python train.py --n_layer=8 --d_model=224 --n_experts=16 --experts_per_token=4 --d_expert=128 --d_shared_expert=0 --activation="relu" --moe_layers=[0, 1, 2, 3, 4, 5, 6, 7] --router_score="softmax" --normalize_top_k=false --routed_scale=2.0 --balance_loss=0.00966 --balance_bias=false --init_std_router=0.0283 --lr_router=0.00132 --vocab_size=2048 --norm="rmsnorm" --norm_eps=1e-05 --tie_embeddings=true --optimizer="adamw" --lr=0.00259 --beta1=0.95 --beta2=0.95 --grad_clip=2.0 --batch_tokens=[131072, 262144, 524288, 1048576] --seq_len=2048 --train_tokens=884100000 --steps=1886 --dataset="wikipedia_en"
Below are experts of layer 5 (counted from 0) of a mixture-of-experts language model. Rows are named router (the router's row for the expert), up (a neuron's input weights, with its number) and show model dimensions 0-223. Each number is 500 + 40 x the weight over its row's rms, rounded and kept within 0 to 999. Numbers have three digits each.
Before each expert's rows: a language model's description of what the expert responds to; "mostly gets" lists some tokens that are sent to it at least half of the time. This comes from a sample of Wikipedia text that the model never trained on.

# expert 6
Capitals and codes in tables. Capital letters and abbreviation pieces inside table cells, such as position codes (MF), country codes (USA), score ranges, and years.
mostly gets: "F", " United", " J", " D", " N", "V"
router:497554436511567567491502478530525504538482448506516574544457484423507512452527568569518425527447447458431547514524541538473473445580499412575546499425551522510519505520558537537433463538515486512552505445499561576521598475488561500429501484449488504540511510539529507515517521491494572528451569533482422511534440458527456505536505521517462497482572467509447519464515543459592536527544546437533538494529456505493537507519508498520437486501517463500550505556428498498457423541498520536541536470478462450536480576475480464458537480484545555517494549558533530534515469500494537512519458504467514515531497553559444546505502530548449452495418487442498571442536519486471512517538
up15:557489432479450466453428533456482547461534500478453556452442529491489470601490484498441480471498560445471525495538541492508476528536528477587526475464516462585415472488593507470508418512539506565495415475549402514563500442554497430479448489516493565545478466482502542480518545515489528513539433462438458469540443487477493531583448516541468518529489486522489563454515469449544472466526586499479448551481550427564453479461450492491439515530504455588527494610534476469515491521453496549510507543485548485496518510467551536549463452438499480514565479498537534528516488421534498450513483510473515480501511533445434524532515523507571528492531467511521475487503530524511502530547
up16:529537474482468530493503533547467512497518559493424590460501511533381467577455546501489518509501543549476401426506528489498483462516414458541411440593473414562490478506507454449528500560536491475554483471467513488478501510519587505429463504532523535450471541487484550450511503525506437492489527415554490481416421523470503501509507518503520520488540458450492435531515518526499522454504476600520525519439499491512530437503499474453490491545484521521494484553503543555587504490516461536492505462450532479499514552489423481455486516460481516544517520538493557581485516473475557512511512548472433543461519503479521476449448475490521484434521397477436535511545539563444568475456
up17:482470516453486550459485522546492484472574475525494523565468481574530489512564513495534525512490429411551486550515515564520540436498488550494567460466464485551449467504486503471464596509498438487520424441568517533521502487532587480426521466546515536515465505478496413509467478437451534511498424508487497509518519530466457519623472566571452521442500509508478509535560483504524496439512559476510485569523468495639457478421523507472510460529586507543420514584514542512482500546509479492503463506508548447478511543446515458457501442501558491522518445513473533516439478552545479512468538474460529543475503465477497523509491470436491421481526523532520541536453469485499461432432
up18:545503526443479531481525505560501397435519505520463514515462537456545543557538474466484546463504484464487443447489519517507501492489546507542485456559525469546528491475558458572530563400506608492492522578488497489460513556531458416540513528543537524523499522470514502432490559529472409511447488538549486502541468502516510539516477481508480569427485542473438510492537507483503434500499503526531388454539489485437577526518528575501490503478515583463473526501577583514469514517549553411458484545459526543454503503517488513454501518498484571548453561485532517487485512576437493472468497469566520520564434517501431480520492565509437492514589525464443510504480493473506494413489
up19:560533505478517467548524500439502485453448543522460466506551445498574470434526470503483482496471458518510522484543544599486510515531541590557462509494482467509478515515541519515492503504481478519401565475477538530505484545532471504454529438477549509502458517494452534526372473516537469465509520502390646498410405519524503482518434502449526462486486449399443536507540503490520493560570505430454493493528471435519513473451522540427469555482517484506521512524504540497565568493516508463498479472554491518434524512552490524387498558496499470475424482513479538506484521547485493577489521499502507484469559558525560466462529504490463458557518475476508491508440495555563545504486
up20:504555450475474553546482516589500479454564536611520498494486440492524539511556530442441519447590477480478557504498495526525522510500561612523468517523432502542501502434514554483464480488500491527514457510485507442556450475429509494521491479451465524439521495586489484538531470466497511494565472548482543476463461438456504545465533478527513570507493581559550459453529528547548455420460451538429481494579525510479504470498488500437461562512462465496516477547469570517532513514503468523532518528489475481458420501535505455535496495468484524479510435581485489493445527493503467415418483523476572514466425555534517481495508539497402480494579489480502566553497450434514503537438
up21:502475489479536506533522539500417446458506533524494523558541513470476426509549521486481463442493505485477542546533552466508590500406435445526488491413531471508473555512517427531553503441422482506486584458447482457475555465473592514438460491513572501537512504491530449490450470469507484446519517459484488463532504459455542461501475580539490523439496476545468480527540498574455492516540541568463499449539531533430478525444521516480547497499484504524450510471534507486477464516508522571515561489489477551477455532515519520533535439510503496517381476520560458519485479517494486503472450421409477474499523450451531493493544473458499594588547632520539540520464481522523540527450
up22:519459446543560578481460575484496454559492472551531536451534470555443458462474467498482482523502454522508541516439531541476483476509530508562554450516488446521550512483551462534564522534535446502414470444478498446488483469510568476508493512463498522560452464453508551462537552517472499473510513451547517498495439529494457501471536540502422413382434497516501504552525495463560442524532556484442528467562525503499461477509519514451484557433513502474464578509492483501537522535447522585471477484405480501474445439545527551519462431491591558496448462477517411477482551527570509474532516498512508455512522516433539543499433472468472424527545526456470505493584517506535529494444
up23:487507440518515575442551482400515488465477525514486487504504561498480534558421429462465528459484487434485515554477415514449537544484480491469503475507457520481468494455540512457534439423430505495481487524488547477478456502469484468579502430575532450522502487469529531524540536525491491465549572405456500532455516452439482539421588460474455477493427512536490537505485510465619453526546507489503474509492523484519481530479565550420457464453508470564508481530563534506533452556455463525478475506546456501516497503556509490529535546468498518502495507560650456499395465543493427473498552513515485498495455516489558498447508461479462454486508481473487573495467507525459444491532
up24:492450467486518452447519538397507457522549444442458507461547487566508458481483463487441446481451505493545508519529550440489534539546432548529489465492552552499525507505492468481533537494485552478562537416481527548544445459475440465479474469450534509527470483481471465449410504489503528534475443517559478490476486504448509591523508533520526540509480463596517508518529374526593445493561469510456469474499504380473434485456566502471507509479453517448504488520626487534497535463416487465507520484482471455543550521534523449542500501489537524498472486478530467491492545496554468502483544461417419529465535518502501506458510474494397499481450518440550478504530544507511477470565
up25:550514504489515548548538514500476416500518501540443529519480477500457544577473472476516510557493505497552555471497526462483546481535520466440466543553455519546507513393482484500554543460487538534457562563529466535523543541446476481528539574518497567437490502486458431596508498532508451526513535517471405552540507489426497558589504566459525430516548495487499446538472465478463494504517470508515471484576494464512534512497535540497484534526489488528493501512521602517525482559439428492527503522480515475442463427561536486567465481440505528571574503512473521559476473451478439496548486406521466536492494367497442454519513495479464546535532490502506525576589513515481452487524
up26:499529432517485461466497497537512557503476507447544460475480434567424510485570486461549469540587519569548523501473533473416540533452538502492458540577497485487519526526531483483500516482506442446540549567522423440538505510450508447468518537471424535501473471515545429502498539499418542469503497477531539545520566487457512498558477472495480450500496539540494472486479502513583514572516512478485488507511551500571432517523565539468447550347492553555492532534489449547565553503500423562495537484543486476471558569538531511460512474537540477458496556480599485447441516549533491488450478497524543529474514557488469550476541537466506496463498535498451515535587445527487467540519
up27:494553468447440466469510544440550503494504479456487532480489497495483445488518463511448519550499566523477567546507470524505539485465501500532489506573555463460447578514440498551404492469498464520472556523452568497536553519447498490509494497553563553466446480518496550467508541505495534543474509533524546490402560493533465556504479519477508465559558540459477588403509520483529463542444582543479521518532487534510505435491545487528477478477529420517473565477456485610514552537465473538502475469501511470447523481469469559522509511463467499489498447386485437550501547519480483417428512440499569548529539448569506554472544508497447471481508536497493468574591453514507502428491
up28:522503498484466543514491493581495526522551583557478509479440558534525497512526542505457558483459474500527465486539538449509524479501538500521536460588518489531494381496505508544526508529561434557526474493438525515501516459418458449561436414472466498513476543520503495469508548547491488453548588475497479502496508507492509448430485559505478506463546497494525460469431508464516451456556525534449531521497528456411480488537512472530494395524479535455463465504534511536508534480494464512529540516558514581437455490489552507582509472468552509466490515437586514529479498527427503507490478435436578545428402546500473532494575514456494509510486534466428500477538484498368549515503
up29:526573457509526528514592521591599509518464503523487473550477489596474497540452544497431414480473481469510442576527500433492591534520541511500487400496511529512463507501459526495540535516419480472473469520473554515525551427498555471513520409566457542555496400527508481513480455535473509461517563437413512567492543471499459540559482527405510456499511530544556470495516558529513493535492527538496561556534494503519473490515498438517500513514521545515462516520566546487488526533421484588504547515517483639516478519525497513519462516482498523527463531445507531493514486514544514495516530463485444523400497529491472500457551507533493502489499452519531541561546553489458512489468
up30:563655462478442483468480516463568553555509511553528469484482523558533460471513494472461563552501525464540515470528497478533434536499486494461531571487475521485550460476500534541516462498521494494452477471483554445531530511502445433548449502543542587560414455515529533564459497443455441542486478534463512528511507510491472498545408594466501501404394519491493471443519534535524471484493539520473545451535523531504412491557446477440500523555520550463491501512542539473533555463480514487454479530439492472473504481594596522484487529499498513488443581519513515523475478524476547552538473420479486467467549528528534464499585500490501428492463492522528559534459515539514516492506
up31:438435465458511417442524543499487530535578414495477493557536456444534471460517394513496482554519508515541560574548553559531524479484503467548395501438460538548517511555597458479422550555470464477464493631494483501499535460508477511556492518504504563477517589498505496545510545471533524502540404499503516529420525499488526518582462562462477488458479515538513442499430509510494505542536477514517492449471500483474513533388499509508522499430510484513367499497540578535480509466540521461483551442505556481505472452507458470502506511516485523455490455509508489481508494525536453508475497463504451499516498491494436487472551474541451537507474465493539505565540513539494456439459
up32:538499548435518511451527481470515427491517513441517467493558534492464444472453503440565482541483471493613522461461450521519522430504489602471512525453481478493505537482494534528496465493510451525569485518482509458447534429485487526493534448670606461516446441491508575524533508523502438494506465520421534540468511547518458457496486523537466528530463483507513518506567526503459471518495496518422532521530469482566552479523518472525528490524508540468427596529509538520619550494506514422466542456438469475467594447512498453462508480492533509526475543486512537513462475450480486506444421479434499446483434478486549482500426488514486505489553489475512542503569454499506511541513
up33:580445390511490566527506522477466510540578525455479492493507595445528496550477480455512495417526510533511450460517434550560456581513526535513515501511574473514481403505505523488416534457460543452468518569521477536472513515490555554482444481488402482531462501443468438513445511471519524498504463467493488512523531543496481417521435453490548470506479548595482559525529551438464519482460498494417469506526535446553491494511490487570491462410459492512515462510517581495540580502482517528519493492499540496534559496443563517487449483493536487566517486429507515513507543458526501554523491565450448502462530471575445485494562451484520468527567576490495523532498510458505563507530
up34:521507496509458518522491593459529547514481441536492528530480468565503490486579537429536456532533518590556539481607559525466404518420529483521466503459500561597470499484526527532550454487493430496549431537452491513472504537510450529456497506502558489543498494497467447440416448515485497505512506544520534506475536550489539529553474466518491457518565479454526548442526522590516529487506512459481453565499489482511536511463550470580489476501469496472481589516533486522520546501491481507519505497498543475471512588564434609447499458487424450470510472523522591530412463464477520546450567586512533516488513507506495464432449560500532487544523535542487511492496523505428516518481
up35:589573511468579481476561496501448526538511551525487485447473465534480460552533504490479516518504578448537433530480529411510490464446567498566517514512513483501475519488460438552514512460523463525452511514445474525535530450462508432543536395555482506537453423495513565473439447481502493430522533530467426513410467542464504488496464516474547539491502462553521516503590542476457495514498492544524574528506479490518483472498520486485491520530452493566464511519519529549585475511542470491377490480525526487452573487510544442411507483428505543591410505516548484536484515439540545493461446501430539467449449524554489514474489453473475463525481485532413501515532497470456503527468
up36:554518480500489502454516520489467486476426538467484543431403511485461498559508495483504557542528506483547514526486429519466541519444501542486554479535482451527425483488406489545531488470452513492548518458453433593512522512537533437460534514551454511444538432505494538532459538514462429446527472447468441488509507502502496452516475546519497467495462498481499559540504432440579484486512436473480429522484566547550490494449495545586500532521515588507523555470551529526527469499530509502503417540489444480445438440489516462523479507510563494442458540535523434554512506446475521481526600550528478417542444577550563505461487589435527456476473486486465476498523528579475513502523
up37:493453497461493459492510492488524450572475595504527520574453436461538491528528494462547392479570501469477449476563518466532552547489535541548428444544510408529491468487480487536489494514532454523465472528454532511526518478564483476492449526567485513558476462476469531464472496608502551506535582514500467539461476542525528522583475521531484471533540494587510501498501521552475491513528519500524504488595518510420484497484508521493531532530415443485504512499598478438557484513488507455514487629498486510509475496458521485475539572501511517447484513484467477435421526553447555519559503463517454451489499572517533478478484424520550482590505502543468519499562599469475544511534
up38:562581507471543440508578458445432532506502528476482522438511536483560514563477455500477447457539562481531451569461534496491448480521396541544478435475499486558455520504587520562521457447521492460524493488510577492529498473454490412452493417505533565510524502502503532486449436452479499508481522487411509535487409530519538558534433558518478516545485528494426531544478517502479537507439511568460484457571507503506494443488514496504496528488529478537461484503452475514606449498500536496533498477499511539475535496509460447498520479475539553562482525434486417535463544575461485482479517483441453505511492528524450472560485468463447429570518462531456449512514549594543521539545
up39:492508466457483482494529473431531507542474489471479574462422428456485449505534491529442458479490543512495501480516454467518537552517473393411434550511499456529495450504526524587534522518494561499528415487495499475433578521549553472547423411459449483440512492496491581428473527532505434526479489485548549498493444545450442519502468509523451549498489485458470564534521488524537505555446484560503534450520472524558534449551495596443495539513517567519531493517532540460593488503473432538492431514544525493442535466462434543588481454460516463523465507428495522525515579507467422454491489502522457515538487530513515516497472485534490464492543481557463510519520456577505545480496
up40:542460503477497543489498507518565461453497591531523481542584476449445453534515479490533542494553472489484535483496452569508513459504458526517425454515430538583500484484593498487496472526487401545543444499456481431427486498504458493564500529460504467471510533479506492465482562493445461512529449552421441526483514508485489473511483489448422461444474463446500524477531478487571497430460503544551513503623474525448488494477477498485504538495507464505491551551449461536538508468529475411482502503513454496405478440467547607473451514504530459467475435487526423556478529555476527540536478547450539494516518528522515508497485498440479527545541473455460548520572420563486539529572
up41:486497557476459496474460524504469524466493531446426459471467474490490507567590481491537576535502494455443515475491529544575511527531472591435518481468427478497420459518517495573451545494495447564508480474428528524483485567523490420585507518447498506448460503410474496403469589387467480475505514515520505526449465587526524508527482486494484597475536502473512485570472529494468516461468461538507509533512530503566471518519532537558468573552540481497498507440508515489500507535517468455494477458547471554478440415531470517465480504506533485505499482497441515507504467566547423469542511487559485473483451521534567433530507539499507517584500477475393450528545476500445471537473
up42:529495525503484530495546505479486513507486463442543563504480481469508452511466453495541495554441505459502472574432553537560442515537549540486494495392450503591518513452465397458496580498472505476498535486478446487472525535474513434542449538466526465564473487514537499451515462503466508429534505440543525522463504544480516473536509498437450410447505543446515471471514493498522434481483554554378497463566497468500535485491547534510513493465512497481513466565542478475523529522528436476409520538497529509492574467431528538587471479483472505493550537508555483548557471505476606576505427516455507473511386476549461435465446472438476536558499463487497532536528511533490523529510
up43:510523440509511454501507555505543503377462611506543449426569526549507486531542543521504576539496508531568517495461514464475466462467479493485416481531511502519531563496508493534530414511494492443485451374455537522523504521542565507480465545490479457493510425488407492422432469417408420505533474420496514568453532492485505448469496489520527509509494480468492491459425501441499428474504486496499509557520494509466480477421481467525440541489508441534487543568505510407505514532532443500494517566558548531508501517509557478519524529444527544476476480538507478535458472530472530465533528486440518493531494547519530502508537473507489488572558492495518429519531512497400522438535
up44:501453446507470438483500477443581462391580472540468527472459531493462462489474474487455488526461470486519422479478531490518437530506481581472419469494478516546445531505471525525527474472519491578532493552464500485422534612488469494542543451561508516537464491499541513439486467496398522443461526563465521445505514482436474433478471502431462472489537527607516517492512459461481507455465512508522505525551556589588489536486540577497451513518554470486555484483530483539466491511483489516556465515489568554423513562506500466571526533432487495564538542537522488546495476505476492475494477471510528559431478514532565526470498501424460478488505459509509504525552519453448568578471
up45:520498466405581481438511468532531460494479360506469467537486472463439501539460529484482532493548505533523465455531484468543565539481482459552476485551525529559435519457494498559511544454419570499555483529510481444493521521454479491463461475583472470493486481528506570456462506476441457411496450533481489532453482443463447506498432480539529481432464444477528547496562512487500487463522517505485527526584492508496553491479430512516409543545408438457470498527586508463509436485480451491541451497439524578499526495483518473533479429562479552512461513456544528477541564570514397499459501511505485487482471446491501502506525406441509441515516473458475525474502453507493540508514
up46:491549503489471420500464521536492511519551488538477482490530500532471498504486458522468481455498487523496484615463548580564521460514455535479505546517474467502492457547521512432508487486548511532518405495495493594511551461468517489515555508492446466499483494505501492468479522483443501515502475519540514432532537442442483454515485467538509502434593511496446455485510450495538484494538536486543456536528511482508525503472558542481409539466436520567503497529556503451475564501496424521513622541491575619566537496517522472414544482505540526527406505577555445474483460476462458499457471468469503399510481516460466452475494541492514526606506464440492544529502507502447614465490
up47:531547461491549468512485488487508481453493490503519535452452515482499482512492471530456506544538513492456438445483512529531506411506548454505391484553525466612492595512541553535485544480535499483524517443438538484496450491434484428522583486519500446559444407477547483477517466502442505490508510432478434533404547553470452539504543491560473525549557509530500460491472492456446453518493540504559494485550488458537462486541485452467528518434493389499435539515534485537530456514540514540507471458515541453442488473535509495486494505489533517531487502402491489520360505464551459490473480542553587497493446534497472499412489488476445506479532461507413524528548485439473509492501
up48:522530422510465512471465508459535537525540511464471540448438535541506479528495426504481411554487473483513507518542450536477488490527512506480525432475529522474533549519515528536544521541563567556480488458410435473530534484542548409477529462427446493504519404458433490593453549537510536511464537494552490511465441489477526456496482441489412481520559500452512526485514426501454440504530464508438502440530486449488419492463512543432536525494434469558540515472526575543538492461463477509446545541470527457499588547473466469523495478543456575513520520497462508504488506439502444540503493473469430542539557507467538474503476497471490413491563449574513457563583488532488533526475
up49:416478514480477532476513498477497482528488516425487442502513524535446456509553495446506472437530557521451550508499489450529457567522565504530534495497535488535479406455520501522479614454542511415504508486510548511518434542525509546543535537513529506429485534456382513558490507493450528453525459479550489525456545520436476517496457552484533547511482448535505502473486465543581463506549550464547553513463487500474457484428557503469479487519510527460499502556503526581530505575481535450496519509461490454561473570455457494483419432545544521505446466537534496624462503524517499491471555454422517539502456468496505481496491403538486478455511497447449449454524573438454483458453
up50:504458472503495565460516528489552484486524485532506522567553541508441522511520495554441521551524444537524483542501543506532476497490494495552441495452481489492469512446562511533448507568521459457476514509495514461549529555443554538424472507491532564528483473495516478524442487474462555469491465484478446545459490471493483538580537386493460503495502529456441582500469558460468473406469504506496472534582527488504501502500471510531458520508547474465497509524536476584548514517431454568561464470579611540508480491490520472490446544507445463499540489528546484556553571464585478470512514459557427421461406500573454526491588478501501489498501507437544506549570549560497472440459
up51:448492478516572486531533533500524553483528501456440552450505540551555444565509520487517498455502487470556434518442533425496516519436518531475455399548567438521444500487525503556516537541493493339505446390535445432437442506563478497444450454534497483516485482469503562442464469524459512521461414517512514466498502455522470470460418488522521473499476470521493503537583506520478515537503534522419400504527478512503491550479531529576472488486487474547521498606499447463514471545514527551485507518563495604495488406548497479520541453494542485487496501524498488494479475511517455520486539506508440436510431523534499472526539470541447481526488458516510458455479529543509536492517
up52:591490455513440584515484534515585458474479426522455480522552451482421549521482487520481467495537455576520469493492553507480526474487507479530497504521584441516493455504516516461443536497457536521537537527477461413531402533516494473470561519438557577537468492483486461474522522483504474394529501501526503552436552476461503480523505449538523524433485538581485572427465529557563522502560561464519492469540572507495468397457490500513440541480540502530403532494480459552462447523493507439553481535495532484509534501568579551449501563473543470510510502532478522530480509551445483442464530554466554460496467494472468435487561516497507513451454518448501446524489478447473506528494
up53:501517471505501523503484561535490526508575482541480405507462483571485501504529478479461432481544544527543473472529473453484618572525497581528529469471521423493480487511540582530482477514456479443469481441496435451516403447503494537505461497429458495489485453477491479588484448466463484489502533455470482531532509464514452564508484501486510526458547505529462528514564461444430498488549541459415520446511446486482480478510552560559451555535571541524455522590505490534577525544558515538511441545523437477546521521536551523431446479478508523462439497537553534470521500507500467501412545443517495486457468488429527469469482506539500443468513443489495559481572533500435498500418
up54:500575459470470470482493525543490544488523518504499510478559505470491467531464433522517400436523553507534491569565489490560459449499517458531537492479494462462501508454551518554504493519546515503497472542485590481561484414459426488556509524497473543467487532409429478464470535542453527429538488497475518499507497393511474609482452434492454588494578557595537480449501514502556511478521546473567530510526493529455516473505543499509429534451540436424514466507453498537445525548498475446484513463485569472464460522493487501464518515483424532509465502525531501562424526452538518449464537506521549470517486537555412461502473514464522501467549593517486567535504437486544504472520
up55:470494427428520546494535510500528488503516512491512568584479543541463438487490450490507411463528558481513466461489479508509524574537550563560548487590445475505491509493500512555466484413512470526494476499480455487499424452413510494472493535468513484531536500483502525497476498504569526499494563489456539436529442454427471497453499492475475507488565503541415527463530490491535508525580546535513491497509511460513490410535650491473485538558518498499483558479471525485503398602468456535487520474442460591495536495535500518514512442540431485462483391428537508483465514552457516493555456467441543457532550483449542542503463500480546496434521486473510502464501513445481533505447
up56:501505516494478450449516477511592459507507482553504542525488498513406513470493581536479469545481485567505521453523456541499508523412525480547440478583510444425493452504582543494519527430509498441516459530501458569520503494472484528496532549483554520551521431430517515440553521509501546463464422502509572480555460552477459503493476498487392475577549415602538477465540553534467490571532536501507497469561607480525500489416551560535431509456503512497449578587560496427514532522542502493492475520534514501454483527498528498446509497548540518481499495502543516494536529501516447448503525504503529542503427487494522381497464510526484520498491524530466543485530505492517511481428
up57:455432428509487355480531496457525554440495486520498559488564449478527480450448452491417469499509526469486518539546482513496463482490469468500462521582515462559509506470529482524490537562496397480483447440459547518547528481457498472425502547527495527588474535462461463461468478457483447491483551562474456558452491451515509526511488517453486444543526493462519466539517465431553484500559479544475439527480519441443539506545511552499533464534485439535521524511519525522528487507484495538412479532489465455446465499564428543441470523510552525520442425496514410460514500484506543492500522578588518514547533601513557565488523471539482487549497531552496537525479543555440520476476
up58:543440507484520473523587501560467536441474511493543511517480496565530492502551485442550432549466527544513534477545477531500476504527457500509473423512485497563456536518556463445513438468521473408456459496500490447535465512483545454535543434583479526374527475483489483496466561526455524432501490488410516465525521453473524475532473496520486486495489496490421496489629504479548462571567526486486502534529544428541480534518537474533503511480487535533510482541475508524427570482564464468456459503556482506464510518490553513447527500470545560427436519454531434488431517575536501495477534542496480507527500545426546553516505562474473555479438493565481571509586488524527506500421
up59:488522465484550400541547491462537515489517496460448588472445545487494477475489563522468502513537546513501580499565519534492441522506531523418442416523514492515499434524455530495440537533477482467488492426505532497477504479537520498454467473561477519438499510561496509511503570457510539508520481542486483492463445457507480473504463383489452453562598460501482573497486449550447504526610468447539496507448544441437491505465558533480548546529417497432488566504550511521543506544549495593491465512443525513517484459486527464514507472487483490424520465491513492561444478534467506518536521552480446518463509450538474480514478476477516418504488536547506469542447457484467518614404
up60:515554520512516467497547537509467451498490547586495505457465473542494496481541482481439485452545474544601481468556561498490422497499505543509484483520526457556511584435496537463547485499461555526538522471404501517513519531491480412467553521490465494470540412502496503448546423504513456474489506502462406477515458489521506524550469618440532461549484527561406516482482495462497461446437512492466494502487472480506516451498556484436503477488524457472512526521562510510496499545450509511476553549506491523521434486477437561515451474509499565446595538445511530482395479504549431561457530506440503521498539511503571534456498389547518469488489474489411530507509495492421486471451
up61:519560518480508533513574486474481594526579519449549483492534494505517498520516462453489467529480449526509478501495536483518473530479519517525474504545510418496483429461582487526538471479450446511514431454456517514445470512468520431526491539590501519512432450456466556407374558482465482507498489481403474509504475519439439564507448474415484511415498507579558508492452446487543481516510511560492496432512489413498544525470509480585450538537553535472460479492491519477510466507477572530457482432531511506489455445508526585493516464456515486449508444560510504508520467488492527459493498537530449503526497428483457454514627478543420528518497489465462524520558477459549470515485
up62:551483493422504541482454497543495538518503466489470484570457502480443481512531521417521545510509465511477530498505517576509538454405474479492565502476522517512465521503574504510525528481515471490582555528491502483451470514462521572556441472521520665535503466515536500466457437577510508503504560541537494524533396401512503498499504501462446490521552437562392460522565470501449472482515536590467524479480471504469554469546519498494480514463486475436487561536493551590478507524512440516444490536511530530530473507500464480526462424498524543425512497571514476561454498468425563504416544489518540479488474414493496457502493528463488470530455493517433464511555453485484485490471
up63:441477488463512464481553483486509514545539391451500577540554465537503515495589482456516462529513576460562467524542452465532523519475529482571471500527481540504468532498474483504455534512525499500500513484491503487553612549468581496510475504523538536449459478571474436482435577477506539470542447548488461533430540604571464489508477496409489504470571484485546533405442521540540520506441523451449499492481538485464516545484495527520510481484545556466574551436529532435457485558508441555470527510468534492557455586535476472500469525483527463478525496535499440482454532542507428474492478448511524463463429475449464511465510541470387482490541553483502546522504453536516472518516
up64:469573540522507528496516550521508448475514434425533556472482492550445456480516486519469534471549459490468481450489463433544422463446527541487549446574537523521525563466543532475474494549473512473474500452466443480537514446564525460485417539427554495527415443474484475515508502523464407541478413530479487443506483506469483481454467420514468551536545451516487464459490409485586466539485534457417505463425500532526467485510471505466457521473492490541525513459519487476488572490593428545472539508531492464412536518564443511502540480507474490494469522427523474462572521576530508512504509491498495454431466408438478545484545441501470554498503494528508535541519461519546507476448
up65:566486520463501492481519494481533483479544503442487552518481449520469493540506503536542576535552445479534539475431532485490442514484518438434462504473510497538564541412523480493538559530538444485576444529453506523557556460508524422488460468441507560488489483491471460406463476460469429511543473573543528490459494451467464508538516458399464496467529493543538525487454560597574521527552514521503451530527470485519475546545490543513470512460505475478465498537517453454501519580564489521507542439488549563542506459512512588435490519481555428468559479461488534508446487428499403554492473432473557527473511536539497393486524485522522572462498505423468459490484495515474459506473
up66:540589454499545562509456513470542538469477510491485555493458469585473418450519483463486451527477549625498493527528519525490471560461525499450519499542523493471512504450484527447440487496461436493538477500493520533534496497438556547466453406490504582533504472461528473489462507519444486508579539492542588512503490505484418544535499475519484516584512569493503586445564537419515550511496508521494393441540509499488473517505552564480448462506516491470509495504472461512447465517523401479440437503529518456512499487528505538503484471489525532529477508506515465536449535481508604474466435588472626470495461528448520550492495470458503459527525540528518483534546436460448531515487
up67:531572471454518435432476500516567537541544518591472488439473513559536478512523438492459465461511489484519517464516558489528476471527547537567476456526521410526532490471503504521463445519417471476481514481444461497498542506452477445507586461509540472455482508496486524456479558520500465438491418518490558525447512545515538470454537512459513463500491517512483572548483553523557504501470552505425457551505530470490461378535516519473486467425496545463476453475448523579523537465418529441539529500503499521525542453502560514545373483522555508413490491479421430566557490562510547473545584483512499473480531476531559511495515435496493491467527565530467510517468566537517521505481
up68:605436456466442498410509551501552523484445417449451451518453565446509473453485528469505528409529487524502413555502504460564454533462476504521524466474497515514511480506505514472516483498430504548522491489442452483458476541483458518448501505416478595443495426529445497457492527494509495466502509399518526469433442548544483549514494548552448553517476485503501540516524476502459493439508547549462526451505537503556460509451520487465433523481521504537432603526468489579493455511501604469562548476535483538499453507522425472582457502451501507510475445543523525489565530499554550503418537528445445488491470487469515520523558457455505548455522483543549504528463492497512483499532
up69:600481490479489498473430511446498465504622487539497497513499529451459524501525502530443519495448495453441575480470482521555463521482498561437531510493456499528418485439474541542542549470568478555491511487487467568447483512471441497546492506548512643594557484487506557385453425472530535523450487517489459534416482507449544475499503499446451491473508519466495520460591487475572473520474514516547513517529546497513569500457453480594400566502455502564452503509491498471522499526536508469464577460474460545534497496580550472531541443478466546457529478515513483538523572529484495507508459488544448507472442490507505466499491507476479561569510505511449509488502477481482494518452
up70:527447533475453390503602552448504467493512525478502489548529466550472528483463520465427493538535498434527540555514499444529425497508532476494470556439451534534517470512486478433434495460519487491531483494494512497450548532483533441484531552522474516511529526502476469437539503532507562503549452424406484552506499415476466464566494477495463493515468554439482477447432505536509514521498501489541519555539564517455521503493507501548417455505459531453545501517489456510478568522563453468508450505574506518489540498577442550524506501533565519474570438503542486481531499468426484478459434535534489455454485538548546459476459430476509487518451490556497469537444371552475545453418
up71:507498494449453578505540492544449487475481498481423513479508573513511500606564526499512524400481473533474453480516494469440566555537536500444450387512477429470521499486525487524532497493503545513498518517487451556540501525437473546518468508548571486468504499436448607505470517451421531490507526499500517441403520496479421537488465537541518512492493604540463512492490502487402432489564511544528508566543454484525495467519502503491469491543462519549528498477495479507474498498499500475503401529435586484510468497481518499468497496490481602554485498548510515492451503449529530453513575552460439446410489437459488520435465522445520470570440498505524500495579507453493529493478
up72:528494525523495455509560531582570467550478523487471524537462529486469476494519496449508547465530521558517490477496539449512573443510551493452479557581526455456509466452489492510574536571535403487449492504491514490523491479452445472452504471584499542541462522457584458422476482479514513419539505490486470533434422539520437548561523478555530499497465432447441445464559515512554421476563515445477536515540513476517509482540469530480474470484419530506492450514443462548483450506455518512523458506505512473473455506460472528463468489480480438375491471495541427522466520511482536575472490545480412488494512543428462481470502479446585491589446518523472456506507432488476495478473
up73:575566478496485563516515503510496493551469570523548483455503541456460503520512514516500510508513486484558436456467531553442509542481497436513456554614539510479416470477576468458476439457503518532562546483520456508530478527458475455483500494524477544517455484483491512513517468516528453398550496546491544542538522538508435520542522450510479551546491485528482495497472466534440519538520510557543543495457524466538552443525497589559511544526498536452468565549559501430549417498521549483455507493587505531478505570525496489514510469435554525473475515533508529479440510526555468528503467473519545445420408468474501540485553520529504474515535617471473574479424518459434600541496
up74:536497437501545549458528600502534533515586428465481485497498558477426488486544483499489505463522484563482525494487556445440552466434525420489527500513460433506563472468560405592493586494562540567535488546484470496438530490468519427460537467522514515457490470503470483504467547506468503453535464526479549495512550460498530504504486530567455461492451567459501531500514465476561485501528478491396444504494472516545550468484523525580462520468506449543493502530455493537518578477506532519482473575554543476454516503469517517508463543499514529477508532478596524507497492540532414494482459570515469421490461460430537544459530508429410484494540443529532537481505446506477510413452
up75:488481514415477497481494522513554542517534546552465531492482480451458491530495486481410467396493576492513422481584500504491526542488512494475478459453479416502486498525443543490451483479484554445511558520441490496530552439508549527484538521475400505543502503484426545533467550481494577480502467469487431472509527472463386508543532590470508488455497482514573519497553494491531507476505465489428511497495446444541457495405496526556472511401578538543510501538489506572420544535514556545534419479498468520538484475497487562465486419470472484505438461573464509574463509438453486446456485492519495586521471494493469511545531529506510514514478513515522458536542556490500473429537